python train.py --d_shared_expert=0 --moe_layers=[0, 1, 2, 3, 4, 5, 6, 7, 8, 9, 10, 11] --normalize_top_k=true --balance_bias=true --router_logit_norm=2.0 --n_head=8 --norm="rmsnorm" --rope_base=10000.0 --rope_fraction=1.0 --qk_norm=false --init_std_o=0.0 --init_std_up=0.0258 --grad_clip=0.5 --warmup_steps=229 --final_lr_fraction=0.05
Below are experts of layer 9 (counted from 0) of a mixture-of-experts language model. Rows are named router (the router's row for the expert), down (a neuron's output weights, with its number) and show model dimensions 0-255. Each number is 128 + 24 x the weight over its row's rms, rounded and kept within 0 to 255. Numbers have three digits each.
After each expert's rows: a language model's description of what the expert responds to. This comes from a sample of Wikipedia text that the model never trained on.

# expert 2
router:112133076125139102149117123145113133087149144152121105153135135147128130101133118139125075137115095138074153121131107128131111124083086123128148095166141108134066162118169108103088117133153112153115117125089068090132141164114103154149135134154152155128133181118111130114110105162141138145156109115125134139139115107167130141135173137179125069115094147112151112124107133135131118121146160139165174153086103154145122132110139131096116135167147168114090134084189109177089145127125155129125118139123108092128111130112111082123151145120081105165131128106133083122118115139153153124148089139092113131109156120123143117125084092142164153135101125120147111143154131115122117161081131152177127139140106149171138153138128098120147140177108103107125129144120090106143113139111074
down0:132145146136141078109131129160070088162138126194141156117105138127163155141130112123098148072134127105126140164108087176144123161135097153125126139132176139105177113148135096140141163121135144151119107130129148123136131096133136133117151144122109143139109147098136110126150094107148109142100152138116099154126148050141118108142153136145154122133158115152182102125111159126128115139091140117133121125083124132159145092054133120107134146124120102132157112133157130124123107127122137142104111114153173173139142116170139112115116194163150114115126101117117106114128125182155083133146133122060118121142116143135131118125115131127099138168110109151106106177121140142083131132151147111093140122165161143122156098116100148178104114125067155140117120161083119153092140152120140
down1:126134141161133134116109097160105136169140145102127114114149106137133128125089144145138169149117142118086129111105168110119098152108134141126154162098139132119103126119130139150135128146133072130118147142111109146100124141142133154119141112117109146111098155100127113119113171101160110100118135040100124097130120180130157118119084119147161124129152144122148111161154144097103119107134079134126124123142116133155149150125118110063077172135179082177102093105141149111129168118107148107154119130133118127101147158104065115142119090105091121141126174107100121187132141161122137118153093136159078126144112105112157099118206110116123161146133107141136155119143120138133161115092165111135120124088134143087121114105144150107131119145159107163153086150125108155157150112116143
down2:151101128126132129126129104121144162153167126122129155153137152127143125173125164139090154152117103082152098143150152141112146122099144088124111158128098098123133138117084143107170145101113141101130121142106151120164131123101149109124130162105104159133121129136156156127136146176120138104152164160142138096128144101137135086121152133056139120174130127159138121142121186145124124117103072135174108111118122133107149104091149134146082094112148120132064136113130159124164136126140123103124105082128129167163168108131117137180129098110139141131156107088150136113103145124104123161148113077163128095122077104124157142074129109156161114089142142155123075089129084102142116136128136131144171119107118116100134146085161127115142104148102119099100155136110162157139120111172111
down3:087123129127135100164150109124149104087139101073171115100121137147144124165095117071117143115151128143144109121120071141091118132117135125124134139095133128111137103153169143081176156103132134120143117149066118093138104139096090124101127133125125137110143089096153093138158130110096139099113139094117173121105150127113129135172126113141129155149138134127135136127129101113130123087140145178140127160148143093135113102128120138106121102120143124108118145127130122127127140155119092112155138140145175157125129094148151108171135131146116129127136120110137102093135192151135105100109190145133148086132128128135099103117070153140134085144137118154107161087111184130093070109155124165109169136121138117097113169134154081114133152121106140155171122119097098154135155133130195
down4:135127163117156165094157134113126146175132097132148138106136117121113135134120122093099166129090129161109098114145132124114106126127099098126156134131132141124124121142184118142106138147155129091165123104138128165154119110104087115129160139116096066154124116145118156109169151117162131129138132121069107119179088112128121139096121149144211175132140099139148157149130090130137131156074121132095097118143163155118125111131113129143154147121142134124164124108123094125167154084125125141133149144117133128122153129161131093131215126127168152116117098165130137129140109102158113144081148126123135149162141141161135152106138149122173151156129173104093104142126163170069103127155151130098078156110089095102126141152147161158144117135121110126146128148137099147097127135102131
down5:137155159136095076084094091115120157088140153102125115158132191152118146116152128131152103131114155126098157129118133065092160137136131160132114145122146124149098132171108146127112106072157123168120141152122108148122121123139107103109117167159108100108105104133144133107133138144133119122169145124123113108152146132146153092142120188169128138140096146136154088124174127113144090118149118151116121080107157129112142124167125120109093122148109069149137129169060156120113158154152138112101175149079133116123112120164130135176111145146118136108135114122067119120120131083093131118124124127121123097146126126134147155156108149096143144126166120079127122099109126149138144120084101115118139124125128142164164119126131202149097150138106126131095121130134122173137127165117172
It responds to: Bullet dashes and field names opening infobox or list lines, plus section heading markers, such as Genus:, Born, Coordinates, Released.

# expert 10
router:093131118093135116121092134152141110163146120096141146131137107084085137115163115127145087107132103135177162103151131114081129130188091129128094117150119141180114093105122082153151119095120169112139151134161158128118108138107099106122114123158136125175120151135092099115114067114126082153124097124122123176130082102116120142134128141101109157129123137129162095086127118090143157117155107105135076125119099165120158119131112105164152120127132101153138121127144131132182098113116127191148104138126175121146138152114159119130139142093145149131121173208128104152106119140142116155127152141142134135083131130152105103164059132133126104118125151130159143130081122132129133108113105142148123131152135151110114132173112131124130099127088103099116107155149136078116151124133100
down1:138066143159142120151123163148137127160131126104125131120140129143160154137133165131139074127142146136121076132152165170154135125163173119152118138132113097122204116139124125113191162168149132134104114137116140164130133142147111105101128144128110128103119158186128130106115115154109138097139140110163134125159140112121186147159122111130138128092111161169158131083140135180164135107139115120114134110118155116101093084134108149145091159150160155143128166150133115134112137095143094117129162134136187098132141156131136104136153139099152115125145091110118130112129120114155148134106108091148104101121127200149103114099102128128155149156105114128125092106137096133121131139167117106173136177131141106138087108090120142153170082133119090176112144113101129120106124159100117
down2:138131168160125174111141147130116088100137104119150169128198088126151093098112151139145186109139153158120132149150138157166106147164130092108103119155092152124190152162092139098109114133173164121122120151136154129162123100165072109121131139093126101119144125155126111137097149145101120122125152125156184143145156139148142136134120113058132125122143129110118119150135164119137109131170109118106144108105098149126124124170155116128177137162123121122102064104150144125136131137147145128129123144111122092090124141124090120145125124135147148143125159148105130123128124123140139122126158105126103210130137150130116117128033136153106153109159152116110127111165130145137157135125101143096145163121120167117140128135117160141133079087140153126116120156150134092126137157129145
down3:158137142116143133111083134123118170144099119124143144120135191102154148100094116148141113145121157152121124108136114157095154128124133119135104100174111147115226103165097136150095113154179130133116140125161142124130119153160144131119108160112174169112114107098152071147126116153139156104127116129120127153098140125098136125134115122160178123156145091129107147167152116107148143151150140105109119126091135141143122099109131119157084101109098092145128167153124175115100113162127133130099119142127133184145138152115127170114153169113085159139120110108153121071064130162151132094151129142109123124102137135122130120080129119093124138106094132082153146099109098129143126132105114117196111097135108154129112119089145148165144141132107148118116128158106113128142124131177108
down4:128146146104111141104097150116115101130136133155147115121172142143152115087155154134108126133156091143147130129138112155109105108158154108084110126177127106129157079133132115173152112145116151158096193113103142164114108125145117108125108129109173102104088131132117102119140087103154120098111107082136135166146097119096127114158137098093116157157140103132125120188131144118142142168126096089166120142107141126125119106095129134149149140140101119164100141066193107173145143113112096132126114142127066140135085102138126140168090127098109140167148103118167144111117095068123129104144099140137169148130148124135157140116121107132149125152141104116139066136177118131134114084122170141144118175125144133097141144129129135124125099141095128103125117130160099114130129119129186
down5:134074175122125104110102112110124113114190145141151129138122105172188123154131124089115115139114117074138119146131119109111097186121110147117118104138149101077112111101144132137116168101146118110105082105149124119126127115100138085120112142109136106132144165093141100126139110108116153148139119126118170118153071168125155139121126173114139115167131130102172120120149159162115121122160147111140119152138173120170133144066153136101117117121123158148137172142160102103130132138118116122116076162130170166141124138130146121110103150145114164126097106084118118119105134149136140119136125149133168121168162106108136155146115121132132136170096119108121132107103157085056125094115125098125162137134122146157149140116088134130113108110109116150118077134075106108111062130103114
down6:159128188140062126142112156121077165129099114154100092157112119113122140108123078100160111128154110109166120157133141128096162098113067133135145139098120136156198127118140131157149143172135109121132106159141173113118173134113160101126131129099106123113134145170142162119083170119153150131179134117145117135161125128125144152128123113106146149126108150119158108103112130121128119116105092125102108084089130126101090088132151140133143077110082125148152127142150141114091150110134126127135121101105133128116104101122123106135120141103156129150151121161152150143104122111135116102122125158134134136146140117133090095127114129160156098166104104097097109111114099130126129121181097126160143135100133139104190131109116132148096176107138136162095100132145117155120108081123208
It responds to: Opening fragments of longer common words split into pieces, often after the or to, such as facilit-ating, emin-ent, artic-ulate.

# expert 0
router:157093121123109133128143125125126110155102128118116135146118121130158127135105125070143235104135166109090131144096160148138130197161155121127152119142097144102207099151122145186106140122110124143122116103121130107111147108125125123141121134111102115090175117159134132153103137157142134105148165104150110134151108125128099093150143097168125121110151125146123140111118142145116132101128104111117136143148119135122112143153145130135129133141112111151149171164110142142110135134140119128131127126127033156106139130146118128095105143166158100093138109126143112119138118109053152147119112142109103136114112124118122137120228176127120151163143128129142097116136085141160117116143104105124129112109144100115152143100153138141112138140105151137105121112130158152125103114151204
down0:167127159148137115125096180133158130121113118128108135137121169186169183127116114130128148096140106131135099116085069115091184137084138131139132173120145127142126137107128151187104135131156109154116124136140095120126120128119154122127084133122134092162134107121103174106134130106172130097107106119119131149102143079132163130074119102157125121148100098100126114123157105153134132109093145075177166136115145155142134129140142164136101106145164129128175105132123078102106173129117130111137160084149128107139134126130156135128134117092100128162089183170117131124136116100143112150102115145113138149161125166173156137104090163102172114112125146140117141067102142124138109111105139121120119109087163154107124125091130127139115177132097113121158133130123130135122093123124165
down1:130165136115148133149118111157096078174102124143111132127100148124133092100119156173147136118162162115088176156094164145124123155185118112072116147133085135157131130157126087116104116093108137115146093111159136139106138120129184197148149094138140105134119115159111099120130137088156144125172110083132136133095111142135099142173147093105085153130128124127148156123140143089105160121139143117092122108101105104135112145117171118149124092163153131113160147086115155145081123150111102134144114060090125129131137083096114154104129146093157118170138141109153165091100122149098085091113155133086125128153109140101151112131136133137104131120118131130136135155133146125128123145119150114111093133115118153123097134115145132117115113125085097165144135149111128169146136124116080
down2:148108151071126130062135106129141114132108165161109099114143122109106156109161118129146108131111108157092135125159132134142148081140145121113114128088108148087070090064124134110129106145155107172158160146134131149109109133113112127168120132154123128150157095136144177149117116125153099100089105135122143078146106172140120091097140133112085104129121105144102157139156148131159137176143116133119115143142072132120113137144087125128160129127132135151140161082149107139095139118093144154154144171116103155139114126140146174149158184153136156157119158132108108134107083121139107149125071141072142146120124165125086145113117118127156151116143163156169102120137115151086137122123139115187128110106105079128173098139150110137136131114102118119146142127139137139140137130144102
down3:150119107106132120128110121124135119115141120121129117125150123132165131166121150112105109120197073142139138117111135175120144145136106144134138133160119183136193119166151154109111116106108117117119132133111081120148136103119107098143151117207127118128103099153107117146123136113090131105126168142116141076175077099159144080128107115073127103091146146148138191117107120167137107156141075109099112143110126088108080141149136140148131111157156133125102114120096147138116111159113135127119149164166115130117130122125136093126127175174102140150164122146148155166117129123123137113167118108094102170121120171126159151156121130166107149180120120129131063125145121162128144143104158119125087133148114122128132130129123154103152137115130109134109091140090135145107191126136104
down4:116125078126143120135133131107099120149124163143148123157136147149103135166128138134143154100122088064117120103126084101150113139131091112135124139142112118139107156134137099151135144109148188152120104159125140155146132160119141121127147114098084125081145135183127126124098184131122144115120151154086153149165093106123110138133174126171086123123151140136135147134155085161164119121136109150125083110120111123100160133105144108123161071148139106150118165160134105139076124103129105102117130140120081181109176145161107106168109140153132120093116135152125090088088150136128144151117130117129088131136128094106122115104148121126131109148139099181144109114191134170158102109117146117145141115135114118160135092082134163119162119151135139146109079159115130140137132117108069
down5:101170168143124116148164156138128144112122101111140139108130139123131125130120161143145130132151132110123118113115083122116113124156098089120108172125159120140179114146103138137151091068068173109058157127120090135151111135147118131109133120123104161148124094090109121116108117096104133123090092097104136174184105126136161140147151130154064136163185114105146095111109129128138141079154115172086105122134112127157143070141117160165118114162125127149100157117153129145120159117103132144157115151145132148126152148127130138120129117107121116169144131104114127145123144139102089159089109107159110141123107120085121116132090141142104154121171141137156125106125110126070152126145110153117149101071098167150129146158135095115152135100122103128123139121116119128089064110126147
It responds to: Table pipes, sentence-final periods, paragraph breaks, and past-tense verbs or prepositions before dates, such as returned, worked, in 1985.

# expert 21
router:107136142121128088136127147116144131083166126128102114105164140143110098155142152178094085146130087114130133089113126118135116110082121129127161161142174114094154128200137123103112146135136104093158119165166112141132133160129098140099129104135140111155122118126138127062140228155147122085105112111128133113143121135145169136114105132129140126125150157140136143162156103127166090100116137093127115135109112110137130133100145163117133119130142146130152121153121105120145109132158095122073157124104141086105120121101137095173121067144131127121128125109123162141108124113153105121102114133092176120155132156125122123111069133129117124101145144123141141127123142109120152141136100133075123166128129137137111135106147126116081119104174080120153147160166131165151046122123107
down0:158103162153135134104074104114206126155094126127120168128110102116124145094145110180126092122136119090136154157181116124115136130126106085146128130118091120079058111068119137093151123104127108127148110109109119115126144169101136067130131151120144129134160117135100076122110080092133142127135081147154106130114085092134114141115135106142133091118121157098127127128129171142161119130144127138118134128153109153128144093084183113107131136136138140132145149071109142138106123120122119144146110116127131154125139125098117137153105081111082098176133112128092097138136090098133106151178137129099102133126170099134097081112138142159167107123124121155118104127148109152171126094164126142117104133138098118139166159130145136110122125129100127097136145143164140133117104098101143
down1:158135117118136136091160105098129125107099133140146127171131100120110140128196127145121114131171171140090103120162138110110128119106157166131174141110089121141171134121148079146126093118178097098108113097106122130127093132120124129146148130098112141130112133132131163157119090091152172154121189132102159148100168111096120128139141116118130157125115103161123175112096144134084116111074112109109148153081134124132131097131137136102166133099124051108088152161131123130136110090133148073128144112141156127124077173112113124135118135157154116149112130104105120162103152119120144083134189105168118112096094106124147161102119129118121119154107122136081135159114140146118099089099142137136107106139107150165128139127149107099126118115128125117111136130127128100141078113084110
down2:117132123108112134134139111147151122151097145094108138138119127130110176130108138113112117149133147171105116128135127096113118190122113139111074139164121170121212125136165108081152094104134124139116137123098178132111101108141150132135131109138126149148166132122134155153110121136106096170170086160109122143143172080123114112071124120103066144142164107133149178085114108141127118121145140100092130128094143132099139096120107128107095123111155120107115119174126116159136156132125166124126172196130126149122145100093126150131149110111111103157101139114153089121154146161148157155147120127143167117120113137145108116140139116143145168069132123123107137098115119133120139144113141126114130112117092104121153105108177134137175113112138112145123159085088171100123166109110182
down3:093125156134201129161140116161126099124150112141103101168106156115123143144091143096137119140149128118077069150105159123115133120125117124120161144127154125126066130088135132144105089077154154128124157108128110122113119164126086143130098104147144097138114087131181141153139182105114125149099128159110129128113118196104152144166135128150129161125102131117130138112129118067146154099140124117107105116139120136110168148145124103159114114140152100099117120148099128132114110070140140131119070127119159136143140083115162126124121137119130147095091134153086154131149113119103103132112109178157165096159152149103137126130144125105103145163087113162105153105135123110125094131128163131135137113143114138124129105100137106152125073121136168143084103154149154119098151129118063
down4:155126131122178127166134153130132112113137134116141133170149151135126126136127120096151171130136115118150107138138146198127131110108115129143164156099133122099079169115103153143092130138137130139069126102098135116145100166102142111142135123134081143130147125167129123094133137135138127126100105141139119159168110113138139104138181099108103091164085115158153113122150148127134076154110089170138144136157158166141140104079118115138132137119161158166138108131145119145143090092146088096133132124146164139113144167131171116097106151160129117092166106165140130081138160116130171150145134145143096133094072116116119082157147137098135165096138129153108105089180128137122142117160113085136158098117113114106134121138134128174105097072107114141105104103156096102099133123130139
down5:124149128134119152146165139161141159134131168084126143135143141126153111170112102146151106181146111112170158152167116143111130176120115139115132114106105162157161171135110096141114134103127117099112125163164181107122132127136191119174145131154134106118096122117166141184094078098073150140110143112111094147136128142127135154132131162102168111131141119120148125152115133132126159096141142124114167112127120143095116107140111150129091127137154117156080137122144144143142133120107118127142068089143094091112157106126071121071173135111136125118061145096108117125172106132141155159134160122130141153127130143103153130094108123116111122126105143131135119138133146122105125142136123158116118117154111144147092106121123143180163090117150146135133148088169122157149137118206095
It responds to: Single capital letters or letter pairs beginning proper names and acronyms, such as J, K, G, Kh, Ch.

# expert 17
router:133111112152103151135085108155109115122104083101170166137114132091148143112107132161102051158146198167134133178163104155137146161093102145142115146156117092162142134113117172102092153119142111141135159131106114147110103114120176110096150140138134147127109117102168122138106100125133114133099170109117150112071136163140122146161139154157110158111125077128132121144121145151178129155137143155099112137099143110134128099100175166120153131122135105142126123104123141106135106115116094115111144130149159134087145144136162137137143111091077160094113100114117131141124129126173084110136122108147105124139097125135118123127108113144119139160117084104103131153165115125146158101119108158135093127124143177151150112180140177167138101128124091147156160141105131166102143130114154
down1:158124122104086127108134154077135111143153138096122144118102135104147115146139123140167199154155080119079143115135145103137092127120100142164118133173139112136037085113145166158143144104128156107143141137132142135132129172139143134130138193137129085103146143148150126119152102074149123125105077129147142137127131129114092096128125082133083102132116096093142126130085127142111158131147147147148140159115125138106192146098123121100173095104127104159098119129142143118122122105129159155140129124139106131113095169105114123118114126123107115154160182151106098125119147139158165120132137115073126146164124110127170175151192120126134135155120126147184134124118150175109128116147124115091134129140114136129125174124105127141090092104099142151142135115142134131109138127141125
down2:144140126142074092132123131133141146100089150120131105112133082124139134155152122144175126102137125138123136147123112114151142122136146145140111101123165109130010138100082161125130155094098122121155166124110121164114150158097148159122144147139141120122136116117157175183137107113132121127094080127155153143087164111111076109089127156137126087125118117167138090143123113121128095139136114111147174138126109128126146121121155131116152122159142123094142116136098148135110128098092127127105158129120156108129119135129143100125150094125144086107117088192145103118137186137127123114128147134076122091151120129098155122135150129100154129127127121126103072128113168139114126104090110163153104101168128134142121129153113144155181097159110090120128146105074172097108111130129117
down3:132139114094096092150111098124100150156133121146198063182128109181111120162159180129112124137147122126121100109112112139114130104112134092103147106101131145146183184184131140147137104116129157130106140127132120141127114143135134095103130092138106135134119194114084138144119169137094150124093123149172107130149112133111096115169102071141148110131139184152123131136112109125106120121065126107144153163131123115096114138131129124119117163117122092135151101150135131117144147149143103122093109109071126181093102129112124122116119156099119162129144134156128160127114131116117110175130119125110133109161128116113095106129112158106148086120125101136126156144103124127146077132112103128115209133133103128145095144112113113145160086100139133120142158165131090120127118126105105
down4:145091172133113047173121106097140109145073135133145155133130118089116176147141143116126114133119135126139113138139121141121117163149163121118148089095096137178234108157134122151127135171090133121148156119176135135148128131157117112142111131153140178106132127108149124096171114153102125160124122106112155153123123088183159124150129098136114096100124147129106157116161097075154125107124133123172130123137107144132116094118116128129156134097116119139137145152162148120154111163119149136113157117131110151103095121134151125115177121115139169140149116147112082134078132103123097106147126101138146119136100152150110134133139141145145102162144125134138113133130101137132144131072094112080135156129075099134167116110150122153135126119134130147128117167178178127145104156098135
down5:127088145137140125082095118154120135143107136119096176125121116132132140111085134166083156110133126155175177143127167127130140123132118118112122115098135132144146166155116156121120136068146193106120098110095158148162146094101110152117130065154144140105149135102103104089127129159101115099106146108117152131100136102095129138158093155116149137135191123139089134144142119081174164118143169122109150129129116149125133132122088146117108133111117121152132162146113138135109130143128110187100111116095134143148109104180141160103113155138092127066124140156092090096123124137154102105133130143099125128135098147117133164132132105142093163124176147125138137126123148102117115121066106162108093140149111123093111139132119122139087103127084087123116126132163141132129092134151184
down6:117143096103101114097152124130142148115140068114135142112130144134140122146142139142102172101091114154126145099154103140139100138131150127154121108121184146094088087120159142139156102191103140162088137119128160160117104131178114125140166161089156077143107116106138125104157091086123123146142131109129140120054091165141148160149115153125147133149146168145100125116121122071129116160167159115117091119153137161136118133138127100114155114105131114099093162117095116143115126126122175161126107119118127105127197095092177147140148133106154120082116142138140131170136121142116119121130098131135137122157157142125110142115128095149132102141143107102095123134148142122131105114121127126126106111106139114100158124135098128115143082130135166143148185128129130051130077106098109
It responds to: Syllable pieces in the middle of longer words, often Latin species and genus names, such as oc, ang, ug, tic.

# expert 18
router:109107113160128130140166139098142144114139134132115122155152142168165090148148132152119153135153114086065100102119118125133113064137118089095137132095162121106081146079090136132145144144091172152128138128166137155138125093167119136156179141130166135110145094141116139089167139140152154176112094149103113122100141144116157149083107108128167125117118121095111132125143083117123120159122148119125115114103137138131149146133137070138112107127143100084072147154109131182132114158135134134081123111143158118142148096143132136084140092116102147142148133095116181117156122166152144084139108082153110117118117099118173146139085128119139130137133132142098141110158133171129160079122152156115132118106136070128098091127111128122151104148161149125131100132138112128133167114132126
down0:100126111157130128138133082105132121192119096108138156101119127128115129120115136093166090112163074132115126139122132134149137165123113110115145125143072110175149104158131151161098158122144133137097094147128122115113151124138141078058109087143117131140083125150140098075141098094121096085131116119119137126122145139160114127100151160132121123116109134109154112125098131142146195150132126148170097096153106155111115112144126120135120123122192164119114134129167107149128135135131116132169111126155166146144103160153121120140092167137077113149060129100130103155110109121098119133122140122118149155117132108087137155183118140133140143141112140159159077073070141107116096103103134135161124124140122121156166115152091128150120088121151120131106155122147162141123111159130114
down1:152121107146141108126116123123118135129151117080185118154138137118180104143139121129176121140089134128088154131090141128150094130068149152142166108107097115084084144117104147149106130125133119186103125108098148068103150153141125124130126131130131154119109111117105111116103150099096135133136116143149142122132167115121143159131131113152116142071150120118102111157177111142142121130108110109105130123156125151101135140114075137125160169146158125124130087129144086079137165120117147137138106102130147130131154149157142107151134074125110107160140140148124144116167100130072153158100110120141094190122102122175127121154098116130150116158125124160091143116113146153141108135133101114121077154107123125119117113118133204107171113125122164154140154136100112142119188086122081
down2:129122097136171138157112096155094138141143147178140116160115101098121158099113094160116098134097147115103143158137152167174137129099165131118147122121134125118127094137125126086097096106075101102141099158115162124146132124109172102130134134133106130125157119142110131171120149125141117166144106159095133095114159078156108153114143118112135152150123154166152179107115117147097110101112139104106128144134101142098134138133143154145115100148115161153173129128099110151131149175141190135128123122105163163075139155152095120131124128135111110147178139150155132095135148136133109147161100093138151103101160141140107162113104115114114101123142113106113161166132097142163147109117112083128144069160122081102154111098127135134100145116141129164168144108112116181135170180118111
down3:145101091125144122112176130141135168111127176159164113147139146090138111127162116106134120106147142119187109148140108119171129094101136133154111069123133145111134162100118136165121128122111111109126131129129077130163144111158101132138117146166115110117119095113123159135150132130104126120102144104132145134140147153122076114121172144146166116131094080128138143096121114123129082109134082136152141159106105143147132164152141127114152174112102124070112097155142112128137150169129124126097119093130147116112134133114102131165133132145104085146097126136136167127124067121123104184102158144118142123112146128183105175170131090130137133124144127125113136160088113115107128176062089140152112127118133094193089162138148117138071139125147123135160134131106176156156121106115132
down4:150153127102119115155124126074125110148076131150117086093173065141112088142125134155116122124142125102167136153114125119105166139118136133135120126109123134097159128150127127153180124093131128107112170073134167119122127107142116125117143127144145161117125116101128130111154126168096150133111124113095117149115088129104141157139114121106150148141119115125119159092173111149112130161148094136137150119172112083140129146108138086118157128121104114130144105104123095069105179123183111134137147115188112164080150101126140155171147081115128159152110152169096142090107178142124139140159101136142095116119119148113097144159122139150153151116105123133090135154107159146187117136139100112110144127142162144139086110179137161122113160114142134131128082169158098144148106129110148
down5:097137133136109120136130151125139124150137126131115102123119106106097146104132119124089127167125139141105106154110125098110124114125156115156160118113151110132138088111068138136115142143134119089142119087120099074134153148128162123068145108062140135102146154095124083090143123113185176106136107121146162143128133145154168128120136122126133170111152120139173129147163132129147133137139133095134126074109116109135123081133134175158114092092154145119129110176157133107102158146117101113138131132150130129141098073169123120162132118113097196145065131129141127128120158154121100156113138116143109122121133185110115104113117128144130152156133166168094123126155139121130098148134102094128117139122083138099187101121132125068147158125099068125148109134150153120174136124139097
It responds to: Word-initial prefixes such as Ex-, pre-, over-, sub-, inter-, and single digits starting numbers in lists, coordinates and tables.

# expert 6
router:121128116099141151084140139095107111130128132119121098096138120140133167135163121149146116103162134164127122119138163135134102092123100136112148131118150135169035162143108119139126102111126155141126146159132131110127148108162098101150121133097108102149173116150103169116119119097129115118100152125121173124129113113099133127140124165097176091125141126171161084152146148078110125136133147157088136127141151150108083088201108154109091144104138146123149109132132114128110140094120147136126135144171089168131128131151162144109125161119139102207113081154146133104122121113134165143133139137145128099164145116121099121129138098127115093139150152110090172160137129153148103156121134105121096161099100166108120135148063120111143111136169141124115123085142134150107141113136074
down0:113106099139130152094154119157112117136092127135109114147184125073144164190119150139123175100152121116159109112165102159125177139103119161164144155136152173148166106139114152139145152146108132141114123154155138129096165100138106117119121136111116097116119100129131114158129089126100097123134098103110120126090126143085125162123153175088154142134142154141109109164104159112135123107145107135102112098134143146120135112109086134126073120126131092153178112127145123093136181121131135105136086114092120087059125089124170207178095139141128133161089164162145124124142112101090162138100124144095126121159117117104101138130171134137133113138132116117113103125120134147136125167157143118117149138166136136087137145170157141123109115154124135129145150098131126133151105117149104
down1:154159148139106132133128138104109105155159104109141151133151170094131126162179099158119167121093133143134141123105134126128136138158124131125172135140144161153134134162120111143148136136143094118141176144169173138126128068137108091149190130133137081134135130114098162115164156124142124171125112084153153107136116104134101156116084093107157144142107144166133110094115128131149118173140100166108132067158122104129134116154103129123091132117136084161142137131129156155119119123156086121123132095116121111149118133178143113094130114147164074104135087095124130114121126120114144129134147109113134119132152091122078148181143111151115083153156104150159078168142120120137115140138143153189090124135156129147145141163124147123104102145140125165157149106143124157086098126121074
down2:134132150123093140115117146092131102131115094138096144070141136150131166096129146090134112143108160134115114130126088105171141086108113118121151135159101105132140147127168130123106183125076125146125137144117151148095145111151128099102133126145185136139125149104146145167125085117189144132166132109137136096166141117134105122116145146106132127121115129097120099107093149126176102138179137135143104149123136150106115124123104117157158103126135135109129151099127089112119084116114155142128150143129189102116119099103132131168128146113149139095105103135143169153136147154086122145122108118141121071140142118118152119141075105159134162116108167152130093146160137147176115086138099122133124139169147136105220092178098117094165126133100105138124104103163130156089121128114126
down3:159128155118119149110052152121141094127174108131139090125121117127157114135148123194168046109128152166134143130125120095098155136121122130141081120141166107130133147173151089179130118142110140152126102108151116156121162161112147131148143135039121120155127092147134111106132152172161116155121097183116115114090108083136101161152151113102144112137134128124125127131130095142130068142110136110133129138125131092140128104108133117139114131138142143157137131177113164141131102159102120103126119129123065142108120138104120132146095118139104145098148175152121087087122104119159135127110112104135112123156117126147136144101058120136142124123173112134128160105113139169104148136129122153108131164119119133092151128116105149085155128110101108103131104142130128183124143136143118
down4:134111111185122138096124134183159097133129098144101131109133123134120083132104191100146071091081140104102120175143103130125133083146165128117124134133104119115118143106126142081093121125122123115083127136123155142129129100102133118115081130163143143120120117099097109151146139113131111121154165121103156150149185071147157150142111159132126167145124145130142156097123112138159133174089128106147134103111116122101136151104088133138130150119140162178154148106127137154155126125134157124111149149144146149140122151158138144086113116148094163141110107142136133118119075158121153157119144132130149142122159161126149145133033148164124164068116124161105096110105123116125152098126165129136130149118140117128119155137145172169108139130144133095126123139147113096134086117084086
down5:184140150100113096149142148113114129121097094181141130159144118110103116148118144084148150126112154147128141121121153124152089142162163110101167145146115108137136139108173083094165131130148140152075170063143143107094121149146165128141115118149177122124121112148122171141111076152142112107162116115148133158142122148123132126109130121131120127134088129127071095132121131168092138122149123128139153105158120131118137127095143146155159142190123127148134164089155122116143104158110137137124125094163152122126162135098122100164147168166107106132133110133134141156106107109098137104129080087131117151134151139139164120090209093106156127141125104141117097158164139121118130168114092130091090127157126104154158117108105148112099098138122123103122156098141132086136092150101116
It responds to: Whole numbers and number endings in tables, scores, dates and measurements, such as 26 September, 132 years, 1.4 km.